Weights of a small mixture-of-experts language model, trained from scratch on English Wikipedia.
Size: 10 layers, width 256, vocabulary 4096, 53.2M parameters.
Experts: 128 experts in each of 10 layers, 6 picks a token, a shared expert of 128 neurons.
Training: a variant of Muon for the experts, 382M tokens, 2911 steps.
Below are experts of layer 5 (counted from 0) of a mixture-of-experts language model. Rows are named router (the router's row for the expert), down (a neuron's output weights, with its number) and show model dimensions 0-255. Each number is 500 + 25 x the weight over its row's rms, rounded and kept within 0 to 999. Numbers have three digits each.
Before each expert's rows: a language model's description of what the expert responds to. This comes from a sample of Wikipedia text that the model never trained on.

# expert 15
South Asian name syllables. Middle syllables like un, an, in in South Asian, Arabic and other non-English names after H, K or G: Gh-un-aiman, Bh-au, Avdh-ut.
router:518523493500490494460498504517464459480509507504522500473518487511547525497498546526508446487512512510505488462517552542432472502527516468501516487501477516513548506517487508517489470499534450508503468489495519482494503503468544477454539455482500462496492513515462521508528508456460519522498527538463520499500552512506502467534511504477470500442525502505531462502530523485497538512515503485497519497460467481505497500522515486537501512471493488515490486476498457549526528438449512520506538509485560509502496526464525474446499478505465469496520519517466544500521471500525482512487511455472510507499506542541460498468504526476505523510471498520493510500527521538544469478525474507520530515553531536489514461478494496474465482498540468508511519517512530484514503506492482
down0:476505508480470440470534488525507512489476522465498474506470479524506539533480527489480462472542496556474492482526486521482452489512498502479485515543485546526534487497502519476498534522509485490488532487506512502458501525487509495470532493524521475475528504502502480461476503557479525533475489501527491470509520493503522495523504481544514509528481543451528555482516488502475497513449500524526505507523500492500451515461474469537507494533506507477506491498518533506537527539487462503528450505529458491504515506497540488552472512491486525447470507543509472499544491532474491483448488486456486473510498505468501479452486473456518481514494437501509524488497510459505536530536482516513472515472452500526505483478508483486501485520515523474527536529531514511503518453507546
down1:506523508490544457499559512471528496518484496450507518497497444471539518483512503562506487497491515521501475522516502524499486464494491498470500521455533480526489483469480536500542510507489504489503534512537548509537496512501531499501525492508496515524463499491504495495550505567492553502470491524515484482469530474522507506500527537492504483467497485513450493524492538472456513491481498497530491491478506505478547474473509530475450495457520447502528534509477487503502515522482467501446533548481491508451531489522536509457470504501482548488546492475495509452506520505511473501512474476547482513506493480444525509540514442495494515527502499489516476493513510499487453496529533537512485502493525492519497484505523508490501462549467474494473491443491525524546484458500473
down2:531501506518540495548471523509538540514538448513534513515480508508541512522456450517462503535532504503502460535453499492488527511496480495506495487501458509523511504509514473456537545514467540520520498446482519515466515536522517467526531539486538500505469543498506519510497496544491497500453539497535531482466461485507508494515480518513545481512506529500471510475496515491479534499524536473510495494514508553488507466498541541504504571517485506476451499463541497533484527479470536507511443479517482494483467492504478500529512503534504461550485490455520496481491479535490508504516479512474514551511494455542525522491479492490466529505519521515496520471474492497497541490470499497482491479495490477480528516500493478512522534489470501509547538506515498533526536487521539

# expert 3
Word-final noun endings. Final pieces completing nouns and adjectives before of/and/a name, often products or games: Xbo-x, bo-x office, Subcomp-act, edi-tions.
router:548542485573478487484528509552463474490529470507507526479509563519535504478466515514522478554510539461488512513530494502515502453503464474479501502487498524476512448498464540522505508529501522533531488471484512462493519535474505492470511479513490486475476506497484515528527460491485567506483535524512495470509498481497550475478469517489482472455516487499520508501501531474465553486486533463505493507499463475504525499498497516499495499482464479529464514516537496501545551441526495511478526479469539546470482502508522496508540464516480492493526529548487490504495483525520487523495479494483525474571508484506472503522481533504481472516456524500461456448511508516523476505524472507509502516487513521469476471538493507487471479473510514506484511516493512476523467477491520
down0:511460520541471481506474467498510516504508508437524514535506477498512485444492532472504415486542463510527492493451476519516486505499539491457458478517531486524523473476475439505494511503481536511492538474533443482517491513506470485498480505508527446519496478511475465486476520476507512492538483501500478517532491453493547473536503485507535480522486470503539470504524561516508493500527503504459480536510509490498483490507517518469455470524475492502484488470540542511491501497492500533488505462451487471521492537503508519501516510560497532502519552464519510514480526469467494481475532506518484515505511494479491487555514477471520531517493459496507528447498427505497493504477488487526523451518524499507507501509489490510501551491508501477530505487528483486479514466494504
down1:460487532516505541490471489493530565513477536506489461473492479492505513457494503501513472502512471533473490485493456490498490498509512485498452522518518515504525554487494483448520524507531481498505498506496514533514465488504474472511507481512542490556488481454521503476478488492488480512459511528468511506498504517446471490488532532511459489480508551530483543481530507494514526492489481513480488512507482471512499524507476456496504499504498478538495486535523501517497514511533529468543520455507521510535450507498477510563517483516532488491508557493481510534505502429523534581510474526513512489510526487488463471481486504478531498543517464508511509506486540494539493485534544535532512481484461507511430546485499493523482499512526540492507527464528529521550485515492517
down2:499520512481499520450453514517525515482491493491535511517497498525475496498490498504517526521509488530525511495486521512514499482481535479529451477529509517533488533488488469425500472539455512522573485520508451475489512460524531470501512530518467494497514492490477475490578469442464500472572498515490478486494495481529438493448478481514498454518446464482502470522491515456478494545472466537538498514524529491493503512509452503498486519462473543470491495498477492518494494467508480502503525502473491508492516514474510486527488462500503539504510499517465462499494468478498481520435503456525524505498520497485492516464470493514503486484449552504484503472462491532454484508513495528524513444472486503489497479520532507502496521504495510479480489510541490490479485484471486

# expert 16
Foreign name endings. Final pieces of foreign personal and place names, usually vowel endings before a space, e.g. Khalil, Zdeno, Kosuke, Polonia.
router:531513503547519497459508495544481471460504494494523503477514533506544503475481526501498473561489530494505512468515550505476499495509507478470527479473486495467511472548482504515468531527508442504523502475485509462498522551497495489473512467473478484486492519516489533506520492456469515517486562539517498494507524499498507479494468517484462467485538496488520467509505538488474552502498533486506525504462497473524493538501505514518466499472484496555488492490513474531523529443462473495438509512476553541502520515465523486507531468517479505480524523533481510489514502493510483537466495492474521472560506541524486510494508537487478445500467522515456484476505538505525504510506466530545505516506538511433510476538513491493479481474529481520447538517482515488516503480486508
down0:519466459520507512497502513488520544504494482501484493487482489478451486489472513541512487493500499442490572517518489514460477529499462496491494471514489480508491480504566466528484495501485496477535517546490527482516548525452538493489499465491502486486467520523526506483514498525458491465531510492515483460506482503463543490507485499528522462516472499457548507553520520524518473542517506534426522553510529491502481516529488542520473496481486475422479507497500475560455482462485476510519528496501499488504491482527517469484538541503514510496478473507480518510488465465455476511498489456477515503496507482483502499498529505495482484494492488499519523486501530463523493498486501551519462486559508512501538483502461522458517504525493472535521511489481564474522509492493493
down1:526450486478542491515494515471460496543479546458497493529493544505490469509540521538511502501473469536516482509491521479536522485478490504524505518518533479514495527487472505484528516556496483501501563533495552488500529437542475547511514520504506525551484505478534491520489498473529501505470504485484503494504483504562485524484476483519454483474489475477479508519527506533505525512464470517485484525485504509471488479480510488487470499537515510515517497520505470494495545485488499515516439543498483538476534528492486499485538451509555525510518519467533486514442482523471524515515503483526474516484513494513478478480491505485498430444523487501490531475490495506493545570511503504488449548508525495484487512482455534499488497495504495517484540487493446525503498479490506
down2:423516530504417506494506513517491507496493527519466539471523463536482524471470486478452556496498500512539470419493513473495487454450541499453497488516517478516503496466478498500497505471496445517527436477489462531510508499493495529512477494498490484513531525499494474510481455483472519510524463512472487486531500507476506499515496471524446515498476502503511486521479501493500498483490514503481523500484524530490450522515460504512502508445446467529485482488467496505506498478517499498486546463492484488529527448492533521505544519499494465465505507464484503498473493463501508499492517491442489475481470497489518523509465533478523491498504477489512508477549503521493508507522488497521498480449526531478512460534547449529487513518495518468496490515511515499541515528454500

# expert 14
Foreign word endings. Final pieces of Japanese, Indian, Slavic and other non-English names and words, such as Toe|i, Hatanod|ai, Leuv|en, plus Japanese kana bytes.
router:510500483545505497476500497520467494485550477505504469456541503507535518435477509530536478558518524493498506466524560527503470504520510480478522485487470482452508481535497489544497506539537503487492493439463536460466528524463503461504510470518495476475504497511497563491503500481490506514463554523487484487514542490494528493497451518494472496480503532492520477496511499482464533498507504466495521554465468444509493502506507507520453473497480510499510478495502496569521543478488482491450505511467537526497497498471498488462555469486479476467533514508451503491497481491501479530485489490499544528540526522490450512512538495500496470519489505485440486474501495520513499505475479518539526507519531474480480484532498485473461495486508470517458504523480496467501482495482503
down0:514464470514533493536464458528542484535535535520488565527504488509477494519495477487475519495504529559543488488470509540540533495501524476501502473497484508476513469504494510526526516500514493508480519443516501503458468500484474483514534479537471489442522477535484479517504476472520477524539520516498512478492523524463503518491519491436509526539504498473515515472503523479498499498487500531533520478466523489470504544538484510548525491510469487523476504527512494534480525540508530502501472524495505482468521552474506510481475522470508490484503485523507542426493541493518497559490501473534502536483428499516482522499477498513515509520513505554514526487505503497493499453484476545485533488547476463495502473545503468493512519542504461503514481514487517501504484465533521
down1:545522463526492463549505525474498532497520464483503578485527508498482528494490520527519474517552515513531460469455519506477461501513462485513505491494512536469501505559507542456505529503512510508466485452491552482499553493493524485491514511511498494503526491504527501468542495523529512474458495487547490500494486492464481487499527531522501481548540509511486476550529478446496543491482527513491530514504494507488507446514526486470487526519492459508481532516426502492465516473502493505477485496489494493451476504473494523473501464468504491481505491475476494513486498484463489505520513538465466533532483515450521537531512518507490518483493472514521510510510520552503464509544477525501539481492522491479488537545477497495502565493468479490506472477484474503531486505529491
down2:549509487529538497506475547501508497503474436457463553448517541511526484478482508486493451494529498533497481552537516505494460548489531499447520512463520502474527501492488464453492513495510473465491563471482484517479462499545476504511487512489488489492499498503487486525516513469543493485476502463511482515530491480516514517506497457534543524500501493472471463531508446506455508512469503498519529507494518554563518486466502491504524497556512513476499482496558478517503506469482498436462479491488517484524511497494484476494518535544530520531514505505506484527494511484490520520479506523507531496489512494528470527519491480538479510503517519477499461493494473495516529532451488552504520463505529516499512535526513487509457486519502452533499484498459493482510535500516471

# expert 60
Function words in locations. Commas, the, of and in within place descriptions and ordinary prose, such as Agulsky District, state of, one of the.
router:512508494513518475487525501514477472499516498531493452485519533523525515487474519531504495512527543484497535456527507528448472470518490480498529490483471512469506484554464539504481502515496497511542493475462526518468545529498528486479520468476486486481481509537475547510499504471522529521517509539485466457523492468458516499503490562484496460493518544484505485495485548470495548469509508471550526519473496464494507520530545529497485507516508517504476500463508501515508509486478468487456512540487553503508482517460497507520494468531487493469503486532490505461520484523530451514459531482492513473485498534534476509452514498475500461500484514493487508496497521511490498444545462499507499514520494562501493464548536503477500470490544452492455531519476503482499482485443530
down0:496515478509512491469478523464513524475464510503506485490546510505505485540513491482520495531501526466494521493487511539501531492514476464517467494535465531509528506520467483512481529520442447480528483523506500483505462529518500496482505479498500479477493486511533519542514457536475539526499508499451506518501523445466553476496482520531496509509522535517474493532428567504502499489494510571509496526540476502487479512507497517542517484518499520462481478483457485478471489494497527510526472522506501511481463531480509481505495435520520490497482494527472528431491484502470480511505448490545525464528478512518497500442509482517496536489502489523554466505477525516534526526479524507447498470479476488541538517505538522476519458498492522552510501508490489517513485483519521
down1:455520489508512559462498481504486448520511494495472498534484475485446497546479525506482498474470486530528505500501499509499541525507502496485489494488488551524474481522510496496517459489512506487529488541524508513525512484531511507564439500483511529516515494515533519473465485513530467515528496467487531499558493520496494470497541500430516485504460488484470506488483475539475513544485507474495532529514472524536472506459485470446534478509489461505528503517536488483504485464462506472545467545491474517491484486541477453498489447536539479505472466533489503479485506468488505515486504475541491518481501496481457486508498485535529501468466500497478507482507497484463552497524538495464516511461522444503479542484522513495527481528462525519496454514507488476484511502508524
down2:466474543487481534518534483506487497517504503480531509494450482563499510475525524508484506517512519532538524526506549484486523524527466467465459481457498509524483440471457524487510530510471498472485481553504517538483478546494523504522530509482487497525519485485536531501502502544497516522450493480509523465521530481540502477448503503497512481484496520539517513459526482554503504512485523509519529501514534508535470470500505451542483563496518483553533476531485522501519493531487482481502557516506491478518502492505493476496516499484479496473500511523491484490531468495461487479485495484457513498549529508516437504485497517502482505501550482496493543490522500536505513482519460503506515506491585529531482526481541503478453519518504498511501521454506501511489461494531507

# expert 63
Past-tense verb endings. Verb endings and whole verbs in biographies and sports reports, usually after he: logg-ed, comp-eting, released, signed, joined.
router:531561497523512490468539503510477488484504475534495495493503540511503523492459518512549480531507545488499512498507543526487495511530478489487555499471477504482529482568495536530471468535515481529527482459521514478472534523463500498483486461487496496475494506532468520564522502498477521506455518492501482454535505488492510528488474525499495459500494515492510494503471535491482536487509539462538515512489461493507521503495513495506494516459468527519493493482527490486519523467499495525474512556484494526444503500492472467494542467516464480484531492513459507488544479511527479534486516476475513462538514531517517522497521485477462482533485499524476486495518494522518479504567471521501508545499511540502480487511517425500482478486524476530452546544458527488518461510504522
down0:512466543507502518535505521445478517517487481512459461471463467506483527510514451448512527493512504487500505517503489504513521467490505517497460514477489476470481509497497510531532484490502481530489523463515517508479515489501467561534476470500479570467537486516486512485474483502549487512497516497506499494481505449532516550440539515519521484496478554503523481527503472538492482500525489465474523490501462473483492446541547510495492464513479522525444481508522520477515479498451485509477523530529488497494490538498505497470524512485534518497482506465470476497485462505504511517515488470506511463456524489499505525517498536505450460482496552501503504499515483518505503481538510503493515532498496518541562539504511510494479544489456515504495511495437493496465523572523487
down1:493565549502508486520496503524478537521516528524437467529501520531507485506494458460475522543468521509504518544505502513484479436489508498485487534534470488516511515508480500447508508451492460478498527494457532515496515525519499478513498528500487538498504540475463513478532512507527531450500505457493486519485483485518485534410523564535518505503508510508503518501522493469462498479528469496511507522529516484496529522471447489491498513499489533492486518517517518499548522507532516579506479490469464532533482500513530473491491505496529494484494515458481453479532488479501478497520478492485482552462519517503443523484467496505530525506486517470492485519514529488489496444516532493551501541486476497504533513505515518518492507504495516521528525471475478467500490487500476
down2:469552527498501503491489454488490488514540516529484488522462512438502475520491463487482493508486504448533502458516477524519505493488534495458457506448462500488484514488490457506512523484496527488506523534496507468525473494533479491505483488490469525477535525508524492481513513503487495509473487498490485528522492493498514489506501539499495430566461461462518501498523484514473472493482474493517467489501482482494461534487505513475489511503529513470503496508456523490499464475487481560510490534453460517444511528488481490510479481521511496541518476461499511512480508465437500481525492520509468544502506557464505539486491481526498527510522456499491487519437461497454514504521503474501497514457483474504539498495499450490516457497528505436483520488572530491522497485483515

# expert 0
Word endings before prepositions. Inflectional endings and verbs completing a word before of, to, in, such as squ-are, arrang-ed, rang-es, has, located.
router:517529493537515481444523551503437502501514470539534502493528507519497507492482495505517501531510497472489496490520501511514505513521467495481499493499453492543517489551489504548507478489537459524517481529467488457490513529475511462486526517483479466522472513512442545503515495496490518522495501540499518472549497512487525473501466504439470456488501496508532486471504536490471495485521499473524507522485499482530535548492520521507506520486461523516498492472506493534509541445493462528497506522436489565448471539485500482501510434525480497493525539528481543477559481511540475494500531469510517479556522532527477484468492473487480497495463510517485504487532494506512469505528518494504534542505505514479492486496503477504506444497531477517478528483473517497515458496479492
down0:487526473528433515502491490448521479505514462528520505476478453497504492524511520456446480507499519494531493514557495475512491518515462511475529503486527501442485460476501473483514522544464436493539486495465541526473477549517502455469496497465515510530477502502529506519505525491514509522454481514495497489497509524506509506471509450497528507530524498481463513490480507531483551520472497513527488502490513488546502516495550522538523483481515517532492473481493532489503496537488477493538480492528500523480475506479541479458487517486511476538532533473490490479473538505518480500525473537518532509497483490552473501439489515475470476480506508515475483508513474495461492526499478507488470452536530522509535520546470478481488495467533474473477504544507504486487509434500525
down1:525497440451484469507505502493489504506431478487504484498484497508479491466525538516478460492543498506523500521498489529461494465487479485514530464475516488456507503504490520480480479531427503505495485471510500492491464544479474511508557498527459476479519503511504496529482501466516509486514509500505463516540533491513503530487469520454448551469527490453523520478491522540521519495509473507483520527474513458539521543473463489561504464518486477493495491491526479524504479514477481478483485479500504480507479459463535486483537511513558503519506519534542494508509470483494481455471510507522503466502549465518461469527509526470512489501509465531462496498537511501509483467479490520479496459558533501499488444462484486473489514481442496510508507501521464470502494526512494
down2:488478514485515486448529493491485515465516499535526461509500503518505437513485466510499519516495514493487517483475430478458492516451510469505504511454528485534499487511521462429497541497476482510502481518489501502495471506518468519537512485524493489523538486443458480501474519524480521496496482517491476467485484496476479561511531470493518509487500481500499472513488482504528492479506483505479468514466484564492496541534535516550478462504492508487501496425506510513504512494508516511460491507500509519486554470479502516515482492502545526532511500505491507514526499489499500482576513486504468492487466498541525510512523459506499493500512465478505461441497421447496452514493530530507513499519480489487507516488484436491501480489488465509446490515527502460544497522498475

# expert 7
Singular noun endings. Final piece or whole singular noun after "the", often a subject or object, such as pl-ot, nov-el, renov-ation, film, band.
router:502539487562525476443518518534482486504493451492533491505510547513544519467486519501528482543503521475482520509511531518490498467552464492490492505476499516488541461538488513518505526516516492543519504477493497454480527525475502480452547492493468475502507507495497513523534479461485531533495520555493485481538482514487534498454463516485507459484516495503544474458487559503451511475515498476504510507504481479532496533520498553502472503500472502555472504496522486534537518444504484505458501539478513549478466521494500485496509463515457515469514552504495513454505483519513467518469475524493517475578512539490478505486512520476493461523494490514461499468519510506527474481513497508513511522495516527465479503533486485500491502490514485496485538518462466477500469521482502
down0:502528455510470469537490465516488562538498479506521472473523536486503542513504561498510518490523501445521488497498472512496513545504484506523485460486518458531497496518516506460495484471530492519470469491511497507487507530484520449464509517519437469513494470503514483502483453557523537434499468533498537508487500527510497453520511489501499487521497497487537487519524508512518468497517525477502480536489508523484489454494503534503514500494481473495523481524527537502521499510493502500501483484558504492482436456548481511564532470478483525491507561493480492496508539548490499485471467521515528517559486521461494525525508478524490487544467497477513498513491497505474487477487498484478501493503487468480496457454476491506457492506470464495530511484489435462501513476509482
down1:509499485473529491498522530489457493503485541536524509468476504502508536484522493452518471472498499489466521540496484550539512489458458513527513502463501443467509461491448504504504479438468502498509467501456497482497476520496494488445503531472519491514479519502509479465500489546497526486519472511527485496471508460510488496468545470471535538462508517508534473490514454484501515503509469503514474506500548490476552506457518472498495497524457474471472513459485437490520538460455510510487479479495487472505473486500469506480502489469483486535480507477474538519476491486516453516465476475512473505502485464467528499487533485481516538508512446514480504524523508529557501513488464469512543520502556521502526521494491507514513564481481480474532486494472481526505515502501502
down2:509514514487489560523538502503495500478478459487493558521457490534519473459455516499483478494460527487542499491508466539483485537520472528478549508542470463494504476509533447461494534490532433519470513491494527456487482531493476498495516473500512512544505548505491523511496454511466498513466514476521429470506441514469509491509518515506529491502450504489487484503519492476504461521522497491534483499484467462516494499481476521492512488532492537522517473495464496512511486481487505496480522536526530519531501473523509478489511505535484489495531504497490511477497483546466500520478496522534501528475478508472462546531548502514516470539475482533543515470470598513511518484531503526513505507501491518482488469507502508500499458499469480525471483483519456489501480504509501

# expert 37
Lowercase word onsets. First letters or pieces of ordinary lowercase words after articles in running prose, such as er-a, o-ath, c-andles, exp-ects, doc-umentation.
router:545530422562488476518528492514493473442527455494521457461515519526514522514488519501526477507525488480479526498511514502478508449519454492479544497479496510498522487485479511501458475519496491522524463505517543494474521521479536482484510486472502453487480503515483502527534490483496534506441494537511465481559504454507564470504477518480524474457522515485509510482481498478466498439517524453528507506463499485529520518507515523508480515483464554514516482495524508515547488482474485511505537538500498502486485522490464493480497479533499432450511523516484547490540483549493483512462523490497533471506518500525500510488543525477482504525504523502482458502513491497473474456526477535493520505511502528495481492526499488483486533494511503554501502488467542494486507493483510
down0:514534524485530525494544494480471519473529467502504486477477487498490481480507486487498494510506484493517503507503542495520529534539493514509496505467515497463502455516508491473525523519482477509503494496496459517544502523456494503513466488521531496500489501510522471533515461463490473506466441503439513504440499470484525490453479537511502499490504480520522453513461494492489514497456489529473503502510512523466523487540474498503489520480490469513516426466520486454519448503516490542528487509498531507442514485487473448507518503444537522469495524488514483489501507499532497511485465553524515497514565514479512503432490498512490489491516539516510454552470494501490497455465549550505475518498545513491510503521462470525506523428500488474503512501522498480515463510499513
down1:468496547513468460510513506519539506461562528520509487493506512468512496524455493497460473463470480534495509494521489490482516533519473544445497494473498524513482457520504490544472513547529484529462536480499528498526504510504505470521491557500519500485531496503477515533503512496515485455470524504487481515479461524505501464492522527468494523505441528551476466508502512509464505481544516494550498460489452475493503480467482473477492508517472533445515524510511526455513511511505464513497468479509450469474488535479492510516464528493492494460477539517538519460550486535477504477481515502527485502424518479495441494485512502522518503515485523510518489502523487504502470489527482517448470499505511501465496529520544504532523518497482484493504515502534472457492527512476478
down2:483449507521499478529486504493474508517471534525503514514469490480507464464536551493481513504499506479497501488511513477495527534463528520511481488483496484516497547491526475506465500488537504522462495495469516484472519460517499551556456456488474457494515471530495457483511515495475483485500469487479483496493501499539482534501489460483474475469498502521480490524494548501529490531474487473523464510517488519509487456487436503511471458520535511464531467562523543517581517475469469519468460492566525481518510486509534528529492480530516467482503529504492519541476531485542525505512516473507479511458539520519459473560496541522521524512504497482469465531498517489473501490493487503488478459510453513462518514489507483491494468506515514532509533509490516507477522500509499

# expert 10
Proper-name word starts. Capitalized first pieces of words inside multiword proper names and places, often after "the" or "an", e.g. Indian Ocean, International, Road.
router:522513445530531472488513545518465474489519477508510481459518496500535529500514477523511492544517471489494516491512490520455500507522468485497510471463470483469512466524478512494509468507512472517486494504501519461446509528497524470486524482501477457508471524514512495498503502494498500493468548520482490484527543494527502466496484514495514493475506537471510515429501556454481495458537505456509511546471492481542531499507534537538498530483483543516501469495507480516574504483490488495497519539511569509480456542487513490467502469506453475478516495522481539468524451517524479496489512523471521466533545513489480542497502505483478446517512513514518476497526507534510471474549477547513523540525505517502474502503508488475497504496509458547487518481506519494469476481465522
down0:484451487496499514503502476516513514525499488502475487477492500489531517481437486464515483536522477499516481516489491499503499465547517524458494492474493509494485489501482524528520499443487554517523495469500517494531506496491494500493530487477506526468479500521509482502488498481490486552502511469512521469521457496519493509514517549527535498436538494509514527478499498482497517490499478529459444521562470550458530490500541466467490490571503506539519510527547499447534524488541499468537509503534521560448523473518499543483521485531515490563499491494483523512525480508525488518493482523494475470461491523493491482518540487453544516454495545511473527476508532508482491500499505521513531496508502552535460493515510516529511548487479492491486449497460511497510483508520507
down1:501474487494512518505474495481563453467474522535484514503498484529517457505496495470525476506482492461474518486477468532534509488510482511485515509479472480515500523453531494533516478502483528493524479463489529469500505485521490473545448539480472484486522508502547507520505510514549459506502499489483487558495530538463541494493539498470521537530551488454482515509516496496481504497485492494461529487473530506520434476486502480468499495477472525505517503462483549523488477477491476446507498533531482551434530529448471448511515509490489470503531523508470484524475511486489506520549502518514492510515449485503486530473499456472488529518506478498503461494466475521503519467488529492480524527465520498458537489514497443511545493459510525476498523485506493518514476504510488
down2:477483531465467469477523478485492477541480543488472499497504552513497513527485499530489497515513526502489467483515452526525463531471476502528502527508505500497481485492473475497526473514505510520497495458472502504494521500508451493478501534562517544484530488530486479526532475533483484491478510437503498499507509492507494521469547458497486510497525537482533524538505492501474529511496526487506500503535544531489505489533552487522486460502520498529476481523499514495476482484476533475526460465498491498464460503502480534507478484539501500544514469491488483498531501520497549510497511477529516524540519488523513467489567507492476492544505487520494511506553530477578496462518509499505480546451495489534529510531452481515509513477485530477514538524449453523503521429496510

# expert 55
Verb and word onsets. Opening pieces of lowercase words after function words, often verbs or adjectives, such as an-other, an-gry, cer-tain, c-ost, cre-ated.
router:505521437542498477488519516495494489453506496491536461479512523536524503487493543492524476516558496478462514504509504503480505465569479494470507481464464511512534487518498514525463470515516468506517443491491555502479494534469553477481512490482510499507480511503492512522518498484471526516468490517505478481553528448502531471475472523491481465427493527497533504498467473479498509472538505483515516505483493503536507494535532513501471520490485553531491472497515516542516473492475489536508519533497500530485454508494460496479509509523501451463495515516478532487545494520503510542469537487487537484511534494551491503465545548464481486521518524520506470481515495504515482484524469556502528516541516495482500502539508478465492507488506486539496508503461530485527494468458527
down0:532518538513528479555513500558462505504489498512486483518498486495493506504534468543474486434489513490521523457489508468504531522523476525540511510473503506474506492502468489473527452462523513491467523527516513515541461537528547516476479459504471510490552512501489513498464505500494486490494491523455490477545461504524523517535508530515483523541482491518452498500492459478498518499495475507524482485506496479497457494497498555507480504447509522523516533505496484529523494515492500490468523465495524544489518519533461532490484538512499521485446507502525483455516469530534486455514475500510529512523488523490472528475483472551481513497497477521466519548515455463495483497510515535482524522475459519494443512531493484446481502479506466528477497489472454527479484522458477
down1:472525519489458488548534501501468502492506516514507505515479496485468477484469492504451466492471476534549519539559463469541500501539478464539533519552506493502487520563492515502509532484522470525478551473437524466510505515458534507513511475512497541498481482540465502498517522497472526469485498505526518501505488460510510465506513515554469467444499495526513513468509486486511530523508558505512444473520488496492512509554465490524545487484530454511467483502491514509483541513523497530489501525505509502524496533565509496464494532486480493502433538501517513475500496477508559458505523478500511501483509502514505479516478536468518496514528512513524472492468508487525497516493537500520507550476482496512520479487486516497493459505495521510512526482511519516500545455478502
down2:507503515446488506474481487512476493467485559489511490518509555476530495482465499449506504496453489531480497521447458531508504528476527486466496473465490482505504518467560478492502549489488541446493503488530499520528481495506517529513461518493496495499506467457499498497548517534529509538472505511494517439490482423547511536482517487494533491512506469507488467517478495558533474434513484520492478448506478509516503483494490470472480503534553536503516467491463502470516499483503519509497466521506491506486539540487501500507502463495509532506434538530533495505465469513496519465501500508537481509499491481495518486490497459516479488471547521501511509497506536503466528519513472523507536523499485511524485507521507515505514507494488464558510478537478515485474456514526470

# expert 18
Common abstract word stems. Word-initial pieces of common nouns and verbs in running prose, such as gener, resul, popul, particip, plus there and There.
router:484561446506552465497514525526497452476534493486526471498525532498524529475478531511534439534549472460480536476504495503512499457512476502460485452461494502524549486508472506504499491510520506488533490508480543475478530515499548462516513495496494459455486516506496507519515477510489532508470525501521494473550540462501517469485480529499547474493506514467535504486513538487507499464539486493522492510498501481532498520513538520525496511476493552526496455509518474525545496462485497507497519566462505503442487504486489465504495508509445477494481505521505525452543457537485490475494524486481527477532535498516503546476506509479481484527526491518490480447519478498529473495506469534499497527547528496481494483527490499474490499502500461551482504506487513489496491494496522
down0:485491485515519465494520488552497483478530493508464510442472471510510465517490509490470532447462519501502507523530490476497503536461469504489464498499499500499500523526464515506514470531541508499477487481532475492461489461492487509498515504510530505469482531506489510525555507562472516480526546477490485511532489501453523541545540506532496497492507557526457518455540475498500449518494514520469493485505449503473472526510496481505517473490502500461504532483502471533451499489488548527471488502506505499537442490502480478519532515496504474532494504520499479526481496460471507498535545523495502524452472516515527489511522538526489492478505480515534504519491524440510522474489525503516531518503465510448525469557476498505484474457434472503485519474479486509471520464511497
down1:536473500495506498526536529511496514463517492505492517495488483470479501484532507431511487508450472476448487521489494515468479497474503522523500479516512487478489556545494498487511493488512508498506499503501502506513462509550511480508478529501519489507556444425529544515554499444513500518556491540437519522509505494523470500503491522464521533509498470504470513458466471476502495540488497531490529447511538500466558495564466542475491490498521477546531460478526495503527492500537515492486478494517466495505507464430522476483499480514503507487493443505518510511484507505519513507497519498465474493487488492455509489509537500443471475450444496533490498505494526502497512523526465499506544527491503473521522503491493509525519502495475516472469494510502517501481504488465514
down2:483497496532508537515483476540532514501498492517519503488526474450473486491511476499512490496482459482492537466520471493508506494476486511493481516508464462452525524537519473485493452443498541522523482549486524520559462494479446496512506525473452453508487491539540502494474446496524518487529497493479505474480550486495501497527492488469527516550490451509481461473517510498474499543535521541471486507486532503484521551482490475494512531534522546513541513467496481493502551480527510496459472472471525507491515527491460512522505499479514487543469495477513486533520511504482524477484509489458466506531489452503518515478499474496526487501520470510546490487515486524481444525470542471444503466509551497491471489477467521511529471513504483495474512496519488495522494545484503

# expert 6
Units and noun stems. Unit symbols after numbers in climate or measurement tables, such as °C, °F, mph, plus noun stems like cour, school, film.
router:514526450516495453492564570529468470482532503500534499488509548522515525493492498516521467514509488480453509510524480496485505468505458468478494491485455516539503458507504520481493471502516500519502490479476540479474524537480521488490533489500511471481482513511526504513520488501494491511484537494509482474531514511509519419482443538467509493449499509485511496467508534482473495463559522489490505523471491462528495533518533524523514543497471569507480486493528500512557538484512498515476523518506497519459467503521501463471542484541482488461504518506483549501531457513513483521492506496483532496517545506514505540495494512456482482531505516498478505493516483524506458469552503546489514550537491504497488505520507476467498478495531474559481516514498493506502480512480537
down0:504437511492472524513491507512527520532493526497489510488557486509499467517507507529539510524459513477486524545533522479490495510504479480454482531468495525494462483486485447473479483515497490516486528485498472483493438469571529516463490519524547550530508489481501490464490491547530486510477495495507478487502498454535483546480505525494504526543511521551509506497501535508486505502484465525492498465516493483501477450501549480513478526528485535468484458547567486457511473504512493508518540498505551474510480488500524513450464531501509507536500487512477526487497485526529535465487505501475520493517535495486471495463491455515511459478446508482494510484511500471496517472511504528490499487531474493503482495532458510474491535519487532503525538434521481498477535488522516
down1:479484504474490487516484494521466523519487474539458534543488495482491469517513553530510525518503565477473502479528497462509491522454482463529526511503470489468527525503489465521489459500469518505510499494497504474540492520438534489475499510474502553478514486464450530532510518511481477488523490499517515500475521469506485540490536507517483465453502519467533531485511524474471482471514524483524501457483496493562493461515499503468476464521508514518505484502532491502533498521523494539509542516500473509515493532522474491474501485493491547515458478470425515461510510490553497533464495462504502495513520509480471493472535505522433503521507489497480469528540531510485534481522516535492532530476500528500495482513512473481500524508444546487532466492490516482469534512525531
down2:529495504478489550485483457489498561473442481523556475438504513502557442495512486517520500503465487499447508497529495479492539495500497502517492494533509490486519453527514477461514489458495467516465526525496497503486503476555459550490511503499489477496508468503540518506512486452467543482495510567503497487486489525482511543473499497529522521511508485501489508524525536505475482493527526493463512465487497509481488501471528486489469508465539529505510515509488501480515497480490505483522538471470478518485470499496490510565533517521485501550480487503478516514521506486496522563538516519516496483507518448495477542497498514557490443511490499498516479505495460518454509511502516497487533490516551512531494483483482486511507519510544453522452524499539488514546478537485489